python train.py --n_layer=13 --d_model=448 --n_experts=64 --experts_per_token=2 --d_expert=288 --d_shared_expert=256 --activation="squared_relu" --moe_layers=[1, 2, 3, 4, 5, 6, 7, 8, 9, 10, 11, 12] --router_score="softmax" --normalize_top_k=false --routed_scale=15.1 --balance_loss=0.0158 --balance_bias=false --init_std_router=0.028 --lr_router=0.000923 --vocab_size=42976 --norm="layernorm" --norm_eps=1e-06 --tie_embeddings=false --optimizer="muon_variant" --lr=0.00527 --beta1=0.9 --batch_tokens=[131072, 262144] --seq_len=1024 --train_tokens=1946000000 --steps=9941 --dataset="wikipedia_en"
Below are experts of layer 9 (counted from 0) of a mixture-of-experts language model. Rows are named router (the router's row for the expert), down (a neuron's output weights, with its number) and show model dimensions 96-127. Each number is 128 + 32 x the weight over its row's rms, rounded and kept within 0 to 255.
After each expert's rows: a language model's description of what the expert responds to. This comes from a sample of Wikipedia text that the model never trained on.

# expert 35
router [ 72 165 145 141 199 162 113  73 130 127 127 155 163  67 145 115  96 124  93 142 165 120  92 152 170 199 127 102 171 203 172 119]
down0 [125 103 104 123 110 160 143 157 151  97 152 112  98 105 114 117 151 185  76 106  94  76 148 111 126 148 126 117  92 111 127 127]
down1 [153 135  73 133  80 130 147 133  91 124 163 102 118 128  77 154 170 165 140 141 132 124  66 140  97 101 110 130 142 116 160 163]
down2 [151 138 109 117  91  92 148 121 114 160 120 128 118 132 125 108 101  85 142 135  99  81 130 114 152 130 161 102  76  72 147  98]
down3 [143 181 114 184  87  92  95  82  71 127 161 124  80 110  92 111  92 216 105 136 112 172 148 101 113 123 135  94 113 107 103 102]
down4 [100 108 140 109 124 188 112 161 127 117 148 149 112 122 194  83 117 134 148 161 163 101 179 110 163 119 197 143 138  84 147 127]
down5 [ 73 153 139  86 207  93 135 173 120 126 130  94 135 117 167 134 146 115 169 135 149 151 132 145 106 115 129 192 121 111 139 130]
down6 [ 92 127  82 125 109  92 151 114 112 150  96  76 160 160 109 193 127  78  99 111  85 138 149  79  65 122 163 122 110 180 113 126]
down7 [137  72 165 148 120  74 153 101 156  91 166 156 141  75  91 161 102 156 136  63 100 125 124 184 127 131  99  58 177 136  70 133]
down8 [180 132 116 127  46 139 105 141 145  67 150 117 145 138 123 174 180 164 119 149 104 133 171  87 122 119 185 126 179 134 152 134]
down9 [176 174 143 144  99 145 141 127 125  82 142 146 146 105 108 104 132 127 130 111 162 148 120 127 129 143 131 172 160  76 112  66]
down10 [ 72 110  95 151 115 126 132 108 149 120 144 112  68  69 164 112 129 149 105 146 169 197 118 130 176 167 184 125 142 100 107 175]
down11 [ 70 141 106  56 181 139 148 122 129 180  74 122 123 206 135  97  33 124 130 129 176 118 191 124 115 100 121 162 138  83 133 101]
down12 [127 144 123 161 167 100 178 145 197 109  86 129 153 144 120 136 119 154 116 146 163  77 144 125 139 135 104 149 203 121 159 102]
down13 [152 147 139 153 146 158 108 144 143 123 172 113  89 109 101  89  98  95  99 133 140 110 162 117 151 120 111 171  86 156 150 107]
down14 [167  68 112  94 121 139 116 104 161 115 114 126 131  93 138 137 159 123 149  97 105 106 160 104 124  82 124  99 150 142 115 133]
down15 [ 92  98 100 142 155  29 114  85  64 138 128 139 123 148 106 130  96 190 141  62  92  98  95  71 124 144 142 139 159  99 140 106]
down16 [139 111  96  89 177 177 105 145 113 139  54 120 143  91  98 150  72 152 158  81 137 162  82 164 181 131 149 115  69 170  97 164]
down17 [106 144  97 141 116 137 149  99  84 122  82 101 106 126  78 139  98 138 170 124  89 116  99  73 178 168 154 113 154 138 123  16]
down18 [124 124 103 131  95 190  96 105 112 124 122 151 103 162 134 155 126 126 136 102 174 128 123  88 108  87 127 142 167 104  56 115]
down19 [116 119  72 127 133 139 156 107 199 134 106 138 122  53 131 106 154 148  82 146 114 141 111 161 154 153 128  85  99 113 145 116]
down20 [ 49 142 126 147 189 148 102 113 109 134 140 130 127  68 151 108 114 149 147 100 177 156 162 128 150 156 141  73  74 123 143 164]
down21 [129 132 171 118 141 106 136 127 130 154 127 122 160 163 155 152 181 191 138 121 109 196 188 152 166 116 134  84 124 100 170  86]
down22 [101 113  90 108 194 101  88 120 139  97 121 207 126 109 164 102 129 102 135  75 111 123 149 109 102 117 128  90 152 146 134  96]
down23 [116 140 140 164 116 126 133 138 127 126 136 138  85  99 148  88 122 147 134  81 159 168 119 121  72 169  91 143 184 130 177 134]
down24 [139 125 105 195 131 129 154 118 128 148 165 110 128  82 118  97 127 134 190 147 114 134 171 140 148 117  75 129 161 145 127 140]
down25 [ 98 121  92 123  81 150 194 101  87 160 152 108  73 130 163 143 120 126 104 144 142 179 179 151 107 127 125 133 108 164  76 136]
down26 [171  81 170 128 106 137 144 114 138 130 160 172 203 108 112 115 168 127 141 130 160  74 174 141 124 179 146 128  88 114 137  79]
down27 [160 164 108  99  54 177 136 101 118 149  92  70 168 167 103 113 172 164 146 134  95 166 143  94 134 114 107 177  54  72 177 150]
down28 [147 142 137 153 183 111  84  88 133 114 143  66  92 113 175  82 171 157 152 135 170 144 134 108 156 123 113  89 125  76 109 137]
down29 [193 138 135  88 143  64 116 129 156  98  86 173 165  90 106 139 166 116 147 129 191 107 161 171 116 156 135 132 153 147 125 157]
down30 [139 140 119  74 106  98 133 142 155 162 128 120 137 123 107  41 162 108 108 122 115 150 102 114  88 147 176  89  94 169 111 131]
down31 [159 153 128 116 114  87 119 133 102 184  84 116 132 142  73 106  75  73 111 110 150 139  95 143 119 119 113  73 170 156 131 111]
What it handles: Capital-letter pieces of acronyms and chemical or biological words in scientific text, such as RNA, SRP, HER2, protein, acid, -ide.

# expert 50
router [110 211  97 115 116 109 153  99 131 111 182 123 127 124 189 116 111  82 148 103 145  68 112  88 107 136 131  89  55 202 140 100]
down0 [ 64  75 154 109 158 201 150 176 186 143 163 155 217 125 169 170 133 122 183 108 132 125 162  71 143 130 139 118  77 112  88 198]
down1 [112 137  76 153 115 142 107 152 100 114  85 101 112 138 128 122 123 117  96  15 106 145  99  69 154 114 159 136 141 116 134 146]
down2 [160 142 190 151 166 145 170 169 128 129 103 146 162 173 161 119 143 155 110 100 163  91 176  94  90 133 113  89 116 109 113 158]
down3 [102 141 164 169  99 143 127 144 153 180 165 142  96 135 149 132 172 114 148  64 118 160 122  82 133 104 160 154 111  95  96 150]
down4 [101 199 230 115 194  84 141 139 138 188 140  95 142 114 147 176 117  83 133 134 165 176  78 158 115 170 131 136 131 134 100  91]
down5 [ 72  83 121 139 170 116 106 102 117  83 142 140 104 105 115 124 146  97 103 132 123 134 107 105 178 165 118 106 157  76 108 148]
down6 [111  94  51 150 189 150  68 126 132 184 180  76  41  99 163  99  69 106 122 170 128 134 103 122  76 163 102 153 140 103 155 157]
down7 [158 132 132 148 110 203 104 128 133 130 120  91  84 144 127  98 128 118  91 147  96 119 111 108  80 218 151 136 122 129 177 133]
down8 [103 105  85  86  72  82  85 181 112 149 209  33 148 139 129 104 117 145 201 134 126 124 137  93 125 159 157 116 208 129 140 134]
down9 [182 122 155  89 119  95 191 164 119  75  90 163 149 167 159 102 130  85 116 122 147 138 124 124 171 164 109 160 122  93 181 110]
down10 [111 155 104  70 109 136  80 158 120  56  85 106 116 160 175 169 168  75 136 169 126 100 115 123  87 113 188 136  78 120  96 151]
down11 [131 155 119  81 127 114 136 151 111 114 146 134 113 105 129  56  83 127 209 109 149 160 137  74 124 153 104 132  76 118 151 116]
down12 [169 167 160 114 138 102 111 118 158 150 141 169 185 157 173  94 116 129 103  59 147 132  86  94 115 118 161 156  98 103  48 147]
down13 [110 106  93 138 150 162 183 159 110 113 210 124 121  82 152  89 176 164 172 157 111 104 133 150  74 138 105 129 174 156 126 114]
down14 [ 65 127 184 110 144 135  46 118 164 141 103  57  92  68 166 137 126 126 134 137 131 222 146 134 132  93 102 102 125 104 114 181]
down15 [123 145 147 136 107 123  74 119 120 163 158 138 129  67 163 150 116 147 123 152 110 153 217  88 158 117  73 102  95 116 128 150]
down16 [ 95  89 158 126  98 134 126 127 125 150 109 140  59 112 145 125 103 128 102 175 159 137  95 114 135 120 145 124 126  90 140 116]
down17 [ 89 170  92 121 119 142 105 145  54 164 107 112 117  60 166 131 123 153 177 129  74 166 137 116 162 189 168 170  92 107 157 158]
down18 [179  92 114 159 164  98 187 156  68 148  85 170 128 161 156  67  97  98 148 141 167 174 136 157 158  77 131 131 182 102 177 180]
down19 [141  73 164 157 192 160  91 119 131  83 149 120 170 131 144 145 151 118  98  93 117 160  90 178 112 109 133  93 116  86 166 178]
down20 [ 89 149 129 178  90 163 159  66 145  74 103 113 177 128 118 141 106 158  79 109 111 136 110 134 107 160  96 164 141 193 114 132]
down21 [114 110  81 146 180 158 139  69  83 129 105 190 168 123 126 205 122  96 165 157 146 137 127 196 156  86 160 100 140 139 183  73]
down22 [112 138 105  77  98 112 107  57 102 184 140 161 180 105 160  77 124  98 107  98 167 122 164 183  99 130 196 176 124 114 156  99]
down23 [131 119 110 131 119 157 185 110 146 124 112  85 146 172 133 123 122 133 126 143 158 141 140 102 142  92 190 107  80 119 115 164]
down24 [ 90 148 150 114 131  55 204 122 139  69 117 112 131  88 103 145  61 117  56 210 149  69 157 122 121 140 141 138 108 145 139 114]
down25 [146 137 152 137 172 154  77 114  41 147 116 101 218  96 152 108 179 144 110 123 156  51 144 157 106 135 149 125 118 138 141 155]
down26 [110 109 127 179  73 173 183 114 152 155 135 126 114 104 172 135 111 106  95  73 158 136  70  92 102  97 142  79 130 147  95  90]
down27 [ 99 113 175   0 143  99  72 154 165 133 183 159 122 157 135 129 187  98 138 108 127  71 135  90 134 151 125 102 129 145  81 150]
down28 [172 139 165  83 105 110 107 157 120 120  73  94 152 145  96 137 128 134 135 131 170 215 237 170 147 102  87 115 126 101 148 124]
down29 [132  87 167  82 106 112 109 103 118 161 129 197 136  98 101 119  87  70 113 148 206 152 109 132 109 162  95 124 143 105  70  62]
down30 [ 87 137 121 155  86 108  83 121 172 134 149 120 204 120 130  69 146 116 107  98 116 147 108 117 123 131 113 141 168  75 101 108]
down31 [135 112 180 137 147 108 187  80 199 155 117  93 163 109  81 124 136 130 148 120  54 154 130 131 193  83 128 115  75 104 135 149]
What it handles: Chinese, Japanese and Korean names and places like Hong Kong, Tokyo, Kwok, Lee, plus syllables and capital-letter abbreviations such as TCM, SWIG.

# expert 3
router [130  59 182 123 131 116 153 144 112 157 131  94  64  94 130 146 172 107 132 123  62 139 138 124  98 153  83 110 136 130 108 131]
down0 [ 81  67 145  98  91 173 129 100 145 104 161 134 168  89 130 137 126 123 151 140 140 117 116 122 160 255 157  99  82  95  94 186]
down1 [116 117 107 122 136 177  86 180 149 143 113 140 125 131 122 162 134 145  80  80 148 144 121 143 155 129  96 128  84  88 138 140]
down2 [ 86 105 173  77  64  92 110 174 187 132 138 167  57 188 100 138  98 156 176 117 120 114  90 131  90  99  76  87 129 126 213 153]
down3 [ 78  74  90 136 122 144 104 119 167 134 160 148 150  96 149 104  98 106 135 111  95 159 149 130 158 146  75 143 151 152  71 121]
down4 [113 162 103 148 121 107 136 146 114 164 187 120 138 147 178 139 130 157 100  92 155 154 174 139 102 123 154 136  97 155 119 128]
down5 [147  70 184 126 120 159 148 100 160 174 104 148 109  92  86  44 147  93 165  58 103 137 135 138 130 154 133 113  71 116 139 217]
down6 [119 139  72 177 211 147 163 136 110 115  98 129 131 113 131 126 111 135 158  96 133 128  97 117 167 160 114 121 155 228 144 147]
down7 [112 100 160  83 147  82 119 111  79  75 117 141 106  70 140 149 138 192 170 106 151 164  86 124 107 170 119  82 155 123 172 177]
down8 [126 105 114 127 133 114 128 212 106 162  99 154 122 166 114 155 111 112  60  93  14 161 139 134 125 159 132 149 165  93 113 113]
down9 [168 129 106  76 154 181 144 170  59 105 107 153 146 146 141 142 160 178 148 158  56  57 164  74  71  52 165 116 156 125 135 157]
down10 [190 134 145  85 122 112 105  96 101 120 105 158 114 153 100 135 148 162 172 131 103 111 138  91 177  62 101 109  85 161 109 139]
down11 [150  97 137 141 132 163 119  95  87 144  93 144 101 146 120 134  85 104 129 128 127 139 121 128 116 141 168  85 198 165 132  96]
down12 [130 150 135 133 100 139 158 124 156  97 162 101 150 164 147  86 134 120 130 108  92 148 126 157  87 189 215 104 156 127 163 157]
down13 [ 69 191  95 141  69 151 116 170 139 117  88 129  49  75  92 122  89  93 119  90 144  96 114 142 138 115 146  56 186  73 117  75]
down14 [150 100 137 147  72  52  84  92 144  72 118 158 156 139  97  94 103 131 126 135 109  80 137 167 149 175  95  99 111 179 162 120]
down15 [183 113 109 156 155 127 104  91 129 154 134 131  99 160 122 150 166 143 122 127  89 158 164 127 103  91 169 145  40 138 159 164]
down16 [133 162  98 101 135 166  80 127 117 123 184 111 147 158  96 195 132 153  95 142 106 129 209  74 134 117 118 100 164 115 131 156]
down17 [114 140 106 164 130  75 177  76  87 146 119 163 196 107 102  91 169 117 134 146 101 126 153 146  99 108  60 140 158 181 137 155]
down18 [108 156 120 185 174  77 106 143  93 101 129 100 127 125 141  86 121 128 163 173 142  81  73 138 155 111 122 120 108 126 166  67]
down19 [132  87  89 140 154  99 118  81 110 124 151 109  70 114 193 152 140 148 113 147 164 125 120 118 152  47 126 153 171 129  66 132]
down20 [ 98 109 114 175 147  98 122  96 142  78  96 151 119  72 140 201  76  84 128 143 104 120 133 105 153 163 183 135  98  87 125 151]
down21 [ 63 151 154 156 120 172 114 189 171 147 129 131  79 171 130 110 145 137 153 124 159 120 137 116  93  74  70 139  85 132 133 101]
down22 [135 161 116 114 145 183  96 125 147 175 154 133 141 153 150 107 161  95  89 181 114 168 146 145 148 121 157 144 137 118 134 155]
down23 [122 108 104 108 164 129 161  69 164 128 139  76 107 107  92 152 164  67 108 120 158 121 152 109 133 115 118 141 130 125  93 124]
down24 [132 154 142 123 163 128 119 110  80  69 122  84 146 111 124 154 138 154 113 161 107 143 121 134 150  92 121 125 107 180 103 182]
down25 [160 135 166  74 175 138  90  51 148 119 170 144  86 117 133 103 171 120  99 139 140 149  90 173 149 190 133 162 112 124 103 128]
down26 [104 117  96 119  87  88 185 146 149 203 157  86 107 128 211 142 173 126 109 179 137 126  75 120 135 120 116 137 161 137 108 130]
down27 [158  94 130 160 188 171 122  63 138 144 106 110 129 131 132 161 126  90  94 162 165  79 140  79 127 148  75 138 173 149 130 114]
down28 [ 93 165 177 138 128 138 178 115 131 110 148 120 134 139 129 183 124  62 122  13 125 126  79 101 145 107 154 103 149  86 103 146]
down29 [154 138 124  95  67 140 146 128 119  96 174 146 164 143 108  64  82 182 138 160 130 120 112 141 155 123  82 124 112  95 142  93]
down30 [ 93 123 172 118 180 139 122 154  68 126 140 114 172 117 131  88 108 114 214 138 173 153 122 144 193 144 128 155 151 139  99  87]
down31 [149 105 133 127 132 162  92 139  83 184 109 146  66 104 108 171 121  97  59  68 152 134 148 131 162 185 135 138 204 138 164 143]
What it handles: Mostly " the" plus "this", "their", "your", "to", "and", "or" mid-sentence, and "to" in "from generation to generation", "1985 to 1987".

# expert 33
router [156  86 127 177 114 131 157 107 125  89 125 183  98 117 178  86 171 179 136 139 126 145 111 107 138 121  51 148 117 104  90 124]
down0 [166 115 135 112 158 146 154 142 115 106 141  94 111 123 147 100 122  96 152 154 151 172 124 145 160  84 183 171 102 130 171 115]
down1 [ 96 121 131  88 135 123 133 132  91 146  99 140 155  71 136 128 106 164 114 108 125 117 141 148 157 124 188 125 152 140  78 106]
down2 [116 135 116  81 100 125 158 121  87 107 124  92 190 123 133 127 176 171 186 138 128 114 136  44 137  99  77 117 142 156 101 155]
down3 [155 122 133 155 146 135 159 108 158 146 157 142 117 130 125 147 130 148 151 151 153 150 167 166  81 164 126 132 210 157 131 141]
down4 [113 113 150  77 100 101 106 172 137  91 178 185 168 144 120  95 108  76  93 182 101 133 143 120 111 154 124 156 133 161 130 184]
down5 [ 92  90 154 134 181 121 139 111  95 139 130 119 161 145  87 171 135 163 141 124 111 153 157  85  96 104 132 150  79 136 152  89]
down6 [162  78 101 147  89 162 122 120 119 137 124 112 121  80 128 117 116 101 114 133 119 115 164 119  94 100 129 134 150 147 144  74]
down7 [110 150 127 138 116  98 144 130 138 175 149 153 176 115 165 124  91 103 194  94 125 150 168 146  60 147 128 103 158 113 129 121]
down8 [ 91  76  95 110 164 100  83  76 140 118 164 114 130 171 119 117 159 124 109 107 143 203 145 109 170 149 146 114 174 144 149  71]
down9 [163 167 145 108 169 123 156 137  63 135 159 144 122 158 138 144  66 129 124 191 244 140 142  80 156 143 148 109 106 168 121 102]
down10 [102 108 111 127 125 171 108 105 148 137  82 144  84 104 137  97 101  92 108  85 138  59 122  85 108 130  74  84 153 146 138 122]
down11 [103 147  92 149 138 102  64 124  92 118  85 117 102 151  81 123 111 119  86 144 117 109  82  91 118  77 113  98 122 176 188 118]
down12 [128 115  90  75 120 124  88 114 123  73 109 173 122 181 119 159 186  88  98 147  98 119  80 175 130  94 174 158 129 129 145 106]
down13 [ 85 136 137 166  91  99 114 142 159  82 125 124 116 145 154 121 137  77 162 168 163 108  59 129 179 114 121  70  92 101 145  44]
down14 [192 129 159 143 194  99  76 169 163 149 177  66 123 156 100 129 106  98  91 140 123 173 145 138 114 131 169  79  40 133 130  79]
down15 [100 123 153  68 168 144 108 155 143 114 196 130 122 120 122 105 119 125 143 110 182 164 137 119 144 118 163 131 103 130 102 129]
down16 [173 127 186 116 154 128 156 158 141 120 121  88 157 212 184 142  84 125 218  41 156 123 122 151 140 118 138 140 123 156 123 109]
down17 [134  69 104 155  83 127 124 189 168 120 110 106 143  93 145 116 165 163 128  71 165 148 152 103 171 147 144 139 187 147 128 154]
down18 [136 169 134 108 114 143 129  76 133 189 108 163 168  97 120 147 111 109 124 168 113 124 174 122 132 163 138 160 110  68 110 167]
down19 [152 103 144  78 150 110 159 124 131 108 143 136  68 124 106  85 103 170 121  56 125 140 159 123 153  97  83 117 138 147  93 146]
down20 [ 96 114 127 111 133 132 119 146  54 129  69 155 213 122 178 160 158  84 100 100  79  80  89 138 157 102  93 153  91 113 181 108]
down21 [ 87 156 168 134 139 137 145 161 190 112 149 108 121 146 159 175 110 163 169 125 144 133 110 132 149 126 123 101 141 118 128 131]
down22 [105 148 178 136  95 131 123 150 116 112 181 157 135 125  91 184 111 144 105 122 163 111 158  51 123 108 130 104 119  94  88 179]
down23 [144 122  93 114  68 170 184 176 132 145  94 153 153 123 139  78 102 102  40 155 134 158 157 117 105 152 150  62 143 116  81 174]
down24 [168  66 185  98 100 135 136 126 120  83 108 105 137  94 131  87 176 132 165  51  84 141 132 111 129  99 149 108 165 117 131  88]
down25 [ 72 215 115  95 150 118 124 124 119 151 124 169  76 114 101 137 154 130 172 155 136 136 132 127  71 146 139  94 146 107 117 174]
down26 [136 127 139 125 166 149 148 128 171 122 124  77 123 109 114 109 107 138 106 126 134 120 108  91 124 186  87 137 164 146 162 141]
down27 [122 114 124  88 104 128 181 141 170 107 150 157 145 118 148 168 127 141 134 161 129 181 166 136 183 113 137  76 134 131 150 137]
down28 [ 85 168 152  78 149 135 191  95 170 151 130 139 158 138 142  57 136 143 126 214 141 168 124 134 170 144 110 118 107 146  99 110]
down29 [ 67 160 128 172  95 132 108 139 129  85 162 113 131 186 120 125 126 161 166 174 196   5 163 133 119 188 140  61 116 148 140 184]
down30 [185 198 140 149 105 177 155 177 105 129 122 123  79 166 156  98 178 126  57 161 172 100 130 112 176 157  71 112 181 179 104  86]
down31 [143 100 165 110 102  93 114 146 149 158 138 151  89 111 126  86 111 127 117 124 139 139 110 155 107 108 160 129 144  69 168 141]
What it handles: "the" and ordinals in competition contexts, such as first, second, fourth, Final, semi-finals, and "the following criteria are".

# expert 12
router [ 94 131 125 152  67 170 178  81 152 100  78 143 133  98 121 107 134 132 173  94 174 171 107  79  89  89  72 176  95 102 106 143]
down0 [128 134 162 134 144 141 146 140 115  77 155 101 147  87  83 109 142 121 115 125 100 106 189 101 208  92 107 179 156  64 143 171]
down1 [111 198 163 173 138 116 143 123 138  82 164 197 107  99 140 116 126 143 181 103 147 136 115 137 180 144 147 133 107 141  86 108]
down2 [124 103  89 166  75  97 135 142 137 128 112 140  31 202 117 130 108 169 124 138 129  99 152 133 115 153 159  87 111 146 147 181]
down3 [ 98 114 152 129 108 138  85 128  97 133 114  99 119 100  86 102 167 146 160 128 175  94 114 130 111 163 130 177  79 146 142  97]
down4 [134 153 175 150 189 102 124  53 145 137 117 124 139 114 168  89 213 115 195 112 119 136 115 126 119 122 172 104 139 174 170 129]
down5 [107 165 144 124 113 121 130 107  72 108 102  97 159 117 130 112 185  85 192 169 155 180 144 126 117 140  81  90 124  79 150  84]
down6 [177 132 124 104  85 128  90 181  52 147  90 118 109 126 100 156 123 129 113 145 155 106 183 125 142 140 118 130 145  79 111 133]
down7 [143  95 106 141 110  84 134  87  88  93 139 108  71 153 198 156 148  92 117 157 152 104 111 121 129 134 146 100  73 140  91 161]
down8 [115 214  72 143 103 151 151 175 129 131 141 134  80  84 139 109  86 179 106 129 108 169 165 110  59 129 159 124 164 138 102 119]
down9 [ 99 154 146 178 152 178 126 127 134 140 176  67 105 139 118 157 135 130 111 136 133 128 126 106 118 158 156 135 134 107 161 163]
down10 [182 116 188 132 155 135 108 131 103 172 160 157 111 135 139 128 147  68 136  98 153 111 116 120 168 106 152 133 130  88 171 118]
down11 [106 117  96 116 104  67 176 177 106 112  84 125 191 136  89 110 188 155 159  78 131 148  88 172 106  91 110 104 115 121 119 130]
down12 [113 138  55 135 209 140 141 118 129 112 147 110 218 126 104 157 108 123 179 130  68 129 154 185 136 110 104 155 105 138 129 143]
down13 [ 57  78 104 138 120 137 104  96  75 101 119  64  99 184 108 124 103 135 154 142 163  97 167 100 127 139 109 116 222 139 134  95]
down14 [119 175 174 108 134 155 109 151 144  97 149 141 101 142  72 130 142 150 128  98 111 146 125 170 137  87 104  72 142 170 171  94]
down15 [152  83 139 147 165 112 143 132 143 161 100 105 130 157 139 172 123  96 111 141 132 115 106 142  89 108 144 140 131 159  57 155]
down16 [137 181 185 129 144 231 127  79 147 134 114 171  86 153 121 180 117 160  62 199  63 113 149 180 132 234  99 182 184 152 106 155]
down17 [ 99  89 133 121 161 130 146 150 136 177 158 135 140 157 147 131  93 175 130  76 132 134 109 187 140 114 113 140 111 145  76 165]
down18 [128 105 141 147 114  76  87 190  99  77 140 191  89 130 140 128 126 165 138 163  83 145 148 115 173 126 138 114 115 145 172  58]
down19 [131  87 157 111 138 127  82 171 127  95 163  72 151 199 104 147 113 122 150 119  62 116 137  87 134 170 148 187 192 161 166 129]
down20 [102 150 146 163 150 147  68 212 101 110 173 114 198 138 132  99 142 128 134 158 131 121 138 127 119 178  78 102 131 136 166 165]
down21 [194 121 154 143 138 173 169  66 168 177 127 112  75 196 132 120 147 158 162 145 196  78  99 116 146 147 138 121 104 112 126 143]
down22 [100 164 196  94 114 144 123 138 171 147 159 153 163 151 118 145 145 102  97 120 137 156 118  98 134 148 161 162 116 152 130 126]
down23 [164 130 156 161 109  80 150 178 161  99 116  75 160 163 134 138  87  98 191 127 161 164 170 134 179  89 135 128 131 153 166 148]
down24 [162 171 109  94  78 150 137  61  89 144 172 162  53 108 146 109 133 163 157 137 163 159 158 140 179 154 113 121  90 102 136 132]
down25 [133  95 163 139  86  92 132 118  71  95 118 196 127 108 136 156  49 116 127  85 150 154 138 131 136 137 138 169 112  91 108 142]
down26 [157  88  91 152 208 151 133 107 105  91 148 115 130 135 129 160 100  92 123 141 105  92 132  87 137 105 148 104 126 142 109 111]
down27 [145 157 158 156 119 112 128  90  77 113 107 130 119 149 158 120 136 136  96 173 175 118 119 142  90 125 129 154 182 132 175 116]
down28 [ 79 152 136 114 103  99  96 163  92 174  85 122  93 159 135  98 112  93 120 143 138 115 167 114 103 137 153 128 136 149 126  87]
down29 [131 119 132 150 161 121  87 106  93 115 139 127 164  67 150  97 130 134 176 121 156  69  88 170 139 132 108  88 149 153 183 206]
down30 [ 90 112 118 173  90 158 134 204 112 150 149 156 143 184 106 155 130 156 116 152  90 165 159 135 132 116 126 133 100 104 126 107]
down31 [102  75 128 144 138 182 160  88 162 131 161 155 129 105 155 171 122 163 123 176 130 105 108 151 169 131 121 107 145 184 130 117]
What it handles: Middle and final digits of years, centuries and counts after a leading digit, as in 19|8|6, 2|8|4 BC, 47|8|-seat.

# expert 6
router [181 213 136 143 113 177 143 144  90 163 137 122 191 114 114  87 120 168 173 130 181 133 135 167 132 140  99 127 113 130 137  93]
down0 [102 127 163  37 130 153  54 165 174 117  73 126 149 112 110 177 136 167 120 113 137 152  96 180 142 138 188 127  96 159 118 159]
down1 [ 63 122 103 146 148 118 114 115 105  95 130 131 120 143 155 100  69 160 121 184 151 130  94 125 106 203 121 185 186 118 170 115]
down2 [157 186 128 116 135  84 136 111 143 102 154  92 102  84 130 177 111 122 104 123 144 112 155 131  88 154 126 157 168 102  98 104]
down3 [130 190 156 106 128  88  81 106 108 155 116 161  82  48 121 167  98 208 102 105 161 111  72 126 143 154 117 103 150 102 150 142]
down4 [ 91  96 110 126  96 110 163 161 149 140  89 163  76  93 177 125 162 184  72 139 189 134 158  91 113 129  95 138 191 125 170 147]
down5 [169  71 192 117  90  91  98 116 122 126  33 185 188 137 165 168 147  91 147 157  71 141  88 152 144 128 104 104 115  91 168 147]
down6 [108 124 107 121 134  97 131 131 180 113 184 116 183 140  38 151 125 167  94 152 116 143 162 139 166 113 115 132 123 150 130 194]
down7 [144 167 127 149 106 176 123 111 108 121 138 169 134  69 126 125  96 130 173 109 126 110 142 115  96 130 175  77 117 110 113  94]
down8 [149  98 110 110 161  97 138 179 120 139 139 119 171  80 193 242 147 114 161  91 136 162  96 171 117 165 139 162 146 129 112 121]
down9 [130 135 128  84 149 158 121 178 142 139 135 128 129 149 106 120 115 114 127 146 162 147 114 112 172 187 114 162  90 108 153 133]
down10 [110  41 122 172 146 179 129 149  94 115 135 113 152 117  97 118 116 164  91 141 143 131  98  78  89 112  36  98 158 111 155 156]
down11 [122 179 169 104 116 121  87 102 156 136  57 158 198 143 130 147 135 143 127 108 140 126 139 150  88 152 125 113 117  90 151 189]
down12 [148 138 128 141 183 136 191 158 135  74 127 102  65 147 105  96 143 143 136 156  99  95  96 123 109 140 134 169  78 113 155 111]
down13 [ 65 120 143 179 123 140 181 120  99  98 121 134 152 118 201 155 101  82 124 104 146 108 195 104 162 107 115  91 150 137 139 164]
down14 [143 188  89 140 102 146 158 107  93  75 142  79 155  89 143  95 149 137 126  93 123 177 145 128  93 169 176 158 158 143 167 126]
down15 [108  86  90 138 147 139 140 121 138 163  71  86 158 164 103 204  99  88 143 102  50 150 160 131 138 105  82 100  91 113 156  76]
down16 [ 92 139 101 106  94 160 105 122 146 144 176 157  72 117  90 126 125 164 133 121  92 143 105 179 201 112  86 132 110 145 175 101]
down17 [138 133 116 141 107 131 106 134 134 116 105 216 124  99  99 109 129 143 122 100 109 108 165 107 107 116 136  74 171 163 128 192]
down18 [121 173 167 126 153 122 145 133 161 126 104 168 146 153 143 159 162  78 186  87 145 126  94 204 120 122 144 137 102 143 153 108]
down19 [ 80 130  92 106 113 138  60 149 157  74 126  80  83 153 153  92 104 129 138 123 135 145 146 138 159  88 119 152 135 108  63 208]
down20 [115 123  93 166 142 159  94 106  91 153 119 130 110 119  95  78 134 141 181 105 155 160 115 134  98 135 113 100 149 157 157 145]
down21 [107 130 103 162 158 131  97 133  92 106 115 144 168 124  65 115 122 104 113 119  62 140 115 120 128 127 139 126  84 148 149 115]
down22 [168 140 139 208  88 118 146 134 128 171 125 114 118 137 130 102 158 135  83 171 150 112  83 154 149 100 128 105 135 157 145 180]
down23 [ 99 147 108 126 151 193 174 179  61 122 125 109 150 164  83 175 175  79 127 126 157 102 159 135  90 131 104 146 147 143 131  89]
down24 [124  58 109 143  99 164 111  98 149  86 141 159  96 111 209 147 148 164  96 145 119 103  89 129  90 102 117 133  96 136 143 137]
down25 [184 126 107 116 135 117 109 147  97 133 132 164 119  34 160  62 168 154  86 159 124 145  57 103 117 111 175 110 126 134 149 110]
down26 [156  85 103 106 148 107  96 135 134 100 160  89 132 127  74 132 118 130 197 109 103  83 125  94 152 141 120 135 158 176 162 106]
down27 [147 150 186 125  41  98 153 117 119 168 123 153 158 149  78  81  69 167 160 186 182 133 115  92 115 132  91 108 170  94 184  87]
down28 [128 147 101 145 108 154 118 150 133 104 137 103 145 165 135 154 167 209 166 139 115 137 104 139 181  99 113 117 121 141 138  98]
down29 [100 147 149 118 109 160  96 109 131 178 145  82 138 121 110 141 136  87 162 127  87 110 151 118 101 151 162  66 139 122 187 151]
down30 [ 85 159 153  84 124 105 142 102 107 155 145  85 166 124 104 153 107 123 184  52 137 183 158 135 192 119 125 181  94 111 113 130]
down31 [ 99  95 119 121  75  86 140 100 138 174  42 131 139 139 115  90 132 162 151  94 149  79 198 124 161  96 131 130 164 120 128 108]
What it handles: Concrete head nouns after the or a, mostly vehicle and machine parts, such as engine, rear tire, aircraft, ship, body shell.